Weights of a small mixture-of-experts language model, trained from scratch on English Wikipedia: width 256, vocabulary 2048.
Below are experts of layer 2 (counted from 0) of a mixture-of-experts language model. Rows are named router (the router's row for the expert) and show model dimensions 128-255. Each number is 50 + 10 x the weight over its row's rms, rounded and kept within 0 to 99.
After each expert's rows: a language model's description of what the expert responds to. This comes from a sample of Wikipedia text that the model never trained on.

# expert 4
router:47 63 40 41 55 59 54 54 54 52 56 43 63 32 48 56 48 46 46 55 42 28 46 49 60 72 51 50 59 58 56 58 59 48 45 50 60 44 66 63 60 47 46 39 29 48 57 61 52 54 55 60 34 35 44 42 34 62 35 70 49 54 41 62 57 44 39 52 40 37 39 58 58 55 55 46 53 61 54 54 28 47 72 48 43 43 47 47 56 48 64 50 58 64 49 59 58 57 43 53 45 56 50 73 39 56 57 48 61 65 50 64 47 56 39 46 48 42 62 61 61 49 46 35 63 41 55 49
What it handles: Noun suffix pieces

# expert 35
router:41 54 42 65 55 49 28 41 56 57 54 44 52 40 31 55 25 49 46 60 36 67 48 58 53 61 49 51 56 45 42 53 58 60 47 59 77 59 46 37 65 38 63 56 43 63 33 47 41 52 46 45 56 40 52 77 56 50 58 55 56 55 40 71 45 49 54 49 65 66 47 59 46 64 46 59 55 63 40 56 51 47 44 46 46 69 43 64 44 50 49 35 58 68 44 59 47 67 53 55 51 50 51 35 41 40 54 59 67 54 74 56 33 60 58 50 53 40 69 53 52 53 46 42 47 51 60 51
What it handles: Ro and he pieces

# expert 9
router:47 18 58 45 51 39 52 60 45 43 49 45 51 57 61 43 64 47 39 52 47 37 46 55 60 21 57 60 46 59 57 45 53 54 51 51 48 41 44 44 81 61 63 41 64 49 48 57 26 43 65 44 40 39 61 56 40 56 63 69 55 58 48 45 44 57 51 64 49 93 49 63 44 58 54 51 33 46 45 48 55 55 78 29 48 34 56 37 54 46 41 47 34 54 40 45 52 38 59 66 61 54 46 61 57 38 45 41 43 35 49 64 35 49 53 53 47 65 75 52 43 47 47 56 60 46 48 46
What it handles: Word-final a endings

# expert 26
router:39 39 54 37 65 40 32 46 73 49 39 54 54 62 58 53 39 54 46 57 51 59 44 68 67 45 56 47 48 54 65 53 48 53 47 42 32 33 51 44 60 29 35 55 46 36 54 47 41 56 46 59 27 36 55 73 47 74 44 48 52 60 31 55 52 47 42 58 45 68 47 29 44 56 52 78 54 46 44 52 41 55 40 57 49 56 44 54 64 42 55 36 44 50 46 56 50 37 47 50 43 42 56 55 36 66 43 54 39 58 71 47 68 49 33 50 53 48 52 62 55 55 57 43 37 59 40 59
What it handles: Months and "-ay/-hip" pieces

# expert 31
router:57 48 59 54 51 60 59 41 53 48 57 60 49 60 45 39 59 57 51 46 62 56 53 49 45 53 43 44 53 43 47 57 51 38 57 45 40 50 49 47 55 37 68 47 63 58 65 49 82 50 55 55 51 58 51 33 43 55 30 34 46 47 28 54 60 58 45 51 61 24 45 50 48 50 45 45 47 50 48 40 71 59 64 43 49 34 58 50 44 42 33 68 35 49 44 58 46 55 46 48 28 48 53 65 24 70 48 50 44 29 41 36 65 42 19 47 46 52 41 51 56 42 46 56 64 52 51 45
What it handles: Preposition of

# expert 55
router:55 61 65 40 32 44 39 48 28 58 43 47 56 28 54 46 42 55 58 47 35 42 27 64 50 59 40 42 47 47 55 42 42 51 48 75 66 40 46 37 44 58 55 62 44 59 42 50 25 55 46 43 45 53 56 52 33 54 61 44 58 64 70 52 44 34 47 35 44 54 35 49 40 42 42 72 52 50 45 49 39 43 44 49 58 39 45 50 62 59 47 59 52 49 56 54 59 58 73 46 71 44 53 41 57 42 54 50 53 74 52 65 57 24 48 41 56 61 54 44 47 50 41 40 46 61 43 45
What it handles: Table pipes, ary/aw pieces

# expert 6
router:49 57 40 66 44 48 35 56 23 51 48 50 60 48 41 60 40 63 40 50 36 53 38 49 51 42 41 73 55 53 49 60 56 56 58 38 61 39 40 46 56 59 59 39 25 56 48 45 46 61 49 43 49 55 41 55 36 48 60 64 59 67 66 46 30 35 49 58 54 57 56 59 45 37 48 49 41 66 24 60 52 37 54 55 42 59 33 57 63 49 39 47 42 32 50 57 48 63 58 55 48 42 42 48 70 43 47 57 38 49 48 64 43 38 55 42 46 48 36 46 45 54 34 35 47 64 40 44
What it handles: Name-internal vowel pieces

# expert 39
router:53 67 38 56 58 65 60 46 64 47 50 47 52 66 58 44 54 59 43 47 54 46 64 44 57 47 57 50 44 52 63 44 43 56 63 60 50 55 60 55 38 36 59 38 57 62 37 56 47 57 50 49 49 56 59 36 16 37 55 74 55 32 53 74 47 54 49 53 67 49 48 60 55 64 29 40 27 56 57 44 60 57 40 37 47 47 50 55 56 43 46 69 41 43 56 57 51 37 45 53 37 44 49 75 38 59 48 51 50 43 42 37 72 43 38 47 42 40 40 38 46 43 55 63 58 39 63 44
What it handles: Past-tense -ed endings

# expert 1
router:48 67 61 57 58 50 35 33 53 59 52 48 52 25 53 56 51 38 69 49 39 61 45 39 43 48 42 41 37 29 49 58 60 55 49 43 67 39 48 57 51 74 48 67 53 41 56 48 57 43 53 47 30 40 36 52 69 59 47 54 56 56 59 43 72 49 63 50 38 63 48 61 45 42 50 37 70 63 42 63 53 41 59 61 36 34 26 36 57 63 34 43 49 50 48 44 58 58 43 54 38 49 46 59 57 64 47 61 47 59 56 45 48 51 43 35 47 44 59 56 44 62 42 46 41 53 54 55
What it handles: st/re/gr word pieces

# expert 57
router:56 38 44 53 55 61 65 54 54 51 55 59 39 60 45 41 66 51 47 48 61 47 54 46 47 49 47 34 51 62 49 45 49 38 64 55 23 60 60 39 41 45 61 46 46 42 47 56 62 49 51 53 65 60 51 55 39 43 54 18 48 37 45 43 63 60 47 44 57 34 50 51 51 47 50 43 43 57 59 44 60 50 35 48 40 37 58 54 43 34 50 54 32 28 52 44 49 39 39 41 47 49 54 60 28 67 46 45 48 29 42 38 39 58 43 52 49 31 28 44 50 36 41 64 58 45 54 57
What it handles: Sentence-ending periods

# expert 24
router:45 47 38 43 44 33 56 68 40 44 68 43 47 36 35 57 60 40 60 45 38 24 49 46 39 42 53 55 59 49 38 37 37 67 45 54 53 58 46 48 33 49 43 49 49 55 59 48 51 58 47 45 43 44 39 34 28 63 56 53 48 51 43 40 27 47 63 58 42 58 59 62 46 34 70 69 60 54 44 47 57 45 52 54 56 58 58 45 54 60 59 45 59 61 59 43 44 58 53 58 51 67 63 45 44 69 58 55 47 44 77 67 49 43 64 43 54 72 52 38 58 50 54 54 43 57 66 51
What it handles: By and com/ect pieces

# expert 44
router:47 54 39 46 44 45 33 38 35 51 34 57 54 43 41 42 37 49 69 42 38 37 61 58 49 26 43 62 60 55 66 42 41 60 43 49 69 50 48 57 43 47 34 45 59 35 49 66 49 47 32 37 55 37 49 43 33 55 41 59 51 52 54 51 63 59 44 45 42 70 37 43 59 66 64 63 60 47 33 46 55 46 52 49 49 57 42 58 37 62 65 31 50 44 41 42 53 52 67 53 46 51 51 50 71 31 44 51 39 47 57 54 62 38 51 54 64 63 49 52 57 60 59 40 44 41 47 40
What it handles: Word-final suffixes

# expert 27
router:60 45 41 44 42 54 40 59 46 52 46 49 59 33 49 55 37 51 61 41 54 57 48 31 54 38 40 43 24 51 46 43 50 62 54 65 43 55 49 59 61 70 65 35 51 60 40 62 49 49 66 64 48 52 47 55 52 33 48 45 59 50 51 62 38 45 52 46 44 67 71 39 48 58 56 58 70 46 59 50 41 54 41 38 49 47 56 43 38 69 38 47 39 66 56 70 45 49 71 65 46 49 50 51 62 50 44 31 54 63 60 55 50 59 75 48 52 36 36 59 52 53 40 49 22 43 41 56
What it handles: Adjective suffixes, math

# expert 50
router:59 33 47 40 65 46 58 37 24 35 47 53 53 12 49 55 51 38 45 53 46 39 54 40 40 34 42 53 52 47 51 47 70 54 47 40 44 60 56 58 48 40 48 33 47 52 51 51 49 55 42 58 21 48 73 42 52 46 52 45 49 60 29 70 45 53 56 58 42 54 54 42 35 67 55 42 59 49 63 59 43 62 59 51 34 67 50 35 66 55 43 50 44 46 35 50 48 44 59 44 63 34 57 39 56 41 52 45 66 56 43 47 69 32 51 49 41 55 45 47 33 69 51 56 59 59 48 38
What it handles: M pieces and "to"

# expert 45
router:55 39 55 58 37 51 54 51 34 45 56 41 46 45 59 53 72 51 46 50 38 45 52 52 53 12 53 48 64 53 55 61 72 50 44 67 68 59 48 53 38 68 47 42 40 39 61 30 50 75 54 56 42 44 32 54 56 50 50 47 46 49 49 38 38 55 51 40 51 58 54 63 50 45 57 46 38 39 56 59 50 51 47 44 37 48 46 61 55 65 47 48 67 60 57 47 43 52 54 47 41 41 56 62 72 42 43 48 52 72 26 41 23 16 58 43 56 53 54 61 41 60 60 47 42 46 53 31
What it handles: Letter e pieces

# expert 8
router:39 46 43 47 55 34 56 43 48 33 43 57 65 45 50 57 42 53 58 54 43 55 47 40 40 50 49 39 50 46 56 47 56 52 50 53 60 58 39 63 65 47 39 62 40 63 62 49 51 59 38 54 40 61 56 60 20 68 50 49 40 68 51 40 52 51 38 53 51 48 47 58 69 48 44 56 37 56 51 65 44 47 45 56 59 61 50 44 52 49 52 68 46 57 51 56 52 52 40 46 60 56 50 45 35 51 35 47 33 49 56 43 55 39 39 52 45 33 48 36 54 36 40 46 37 60 47 62
What it handles: Commas and "-ar" pieces

# expert 40
router:44 36 48 52 50 44 43 77 54 53 53 50 42 29 53 46 33 39 58 35 65 40 48 48 43 47 62 56 63 36 50 52 55 58 42 51 38 51 48 45 47 43 41 48 44 48 55 58 47 52 54 41 37 29 36 47 51 36 75 62 52 57 68 54 52 33 42 53 58 38 55 55 49 46 59 54 55 59 68 61 17 39 38 35 46 53 54 35 53 54 57 42 56 50 44 49 51 48 65 56 46 31 56 44 50 37 42 49 57 38 79 45 47 46 63 62 47 44 49 50 47 51 62 45 61 46 59 49
What it handles: Adverb suffix -ly

# expert 53
router:47 55 59 50 60 21 47 71 36 40 43 49 45 69 40 50 56 49 61 26 41 53 44 49 64 60 38 44 54 53 42 48 39 40 48 63 55 69 51 57 60 50 34 57 39 52 41 43 42 36 49 55 47 57 48 13 57 52 38 49 46 57 66 34 56 32 34 55 62 75 49 46 41 51 40 38 55 59 47 42 54 70 90 46 43 49 53 60 57 52 57 56 49 51 59 57 54 51 59 65 34 54 57 34 36 29 46 43 50 52 68 55 51 42 49 54 55 40 73 49 52 56 52 52 24 56 37 46
What it handles: L and K letters

# expert 19
router:47 28 67 51 51 40 54 31 46 42 32 62 48 55 46 39 66 47 59 71 50 51 47 49 69 50 54 41 53 61 38 56 40 39 50 55 25 51 53 38 60 58 53 34 44 56 58 55 68 48 53 56 79 61 56 32 45 65 37 37 48 44 40 43 50 48 49 51 45 24 52 56 52 44 49 44 35 53 65 54 43 46 43 58 48 48 40 60 42 38 36 59 44 39 44 53 53 46 49 47 30 49 49 51 38 46 59 58 55 47 32 49 21 54 44 56 50 39 46 53 56 44 55 50 60 53 50 56
What it handles: er endings, be verbs

# expert 51
router:45 54 27 63 45 46 39 41 51 42 53 33 59 58 49 46 44 67 56 66 54 47 30 54 50 32 48 54 33 27 54 33 41 37 59 49 57 57 44 58 46 61 56 22 53 52 55 56 56 45 55 43 66 50 49 44 62 61 68 52 59 55 45 34 51 45 53 60 53 63 45 48 39 63 68 46 51 61 52 63 35 44 58 52 46 45 40 57 56 55 52 37 63 38 43 50 63 46 62 39 37 48 51 55 34 40 37 46 44 49 55 51 49 38 32 60 55 59 67 55 51 59 58 54 51 58 49 64
What it handles: il and ol pieces

# expert 13
router:56 67 57 61 51 41 41 44 65 43 60 52 69 44 45 54 37 42 69 42 48 49 47 54 36 51 45 60 30 33 49 46 52 60 69 49 62 41 39 49 30 53 41 56 41 54 52 46 43 69 43 45 53 48 46 53 57 72 64 67 41 59 68 34 42 52 56 54 50 60 40 57 55 44 64 63 60 37 38 50 63 67 45 53 55 54 59 72 58 54 49 56 49 60 33 52 67 40 48 42 52 66 55 45 67 47 66 30 46 40 50 60 59 52 48 57 51 38 63 61 42 60 50 45 41 59 41 47
What it handles: at/ath endings, superlatives

# expert 49
router:59 44 51 52 54 58 60 52 57 46 51 59 36 56 46 38 68 46 41 47 63 45 56 49 42 59 54 34 49 55 57 51 45 43 61 52 28 58 64 43 46 39 59 49 54 49 51 50 51 51 55 54 70 61 64 49 59 47 53 21 50 38 38 48 52 58 42 41 56 33 51 45 47 56 45 39 37 62 58 50 61 52 35 46 49 30 63 53 44 34 46 65 42 25 50 39 48 40 33 31 35 49 53 58 32 56 46 50 49 20 32 38 52 55 48 52 54 30 25 48 56 35 40 63 62 45 52 54
What it handles: Preposition in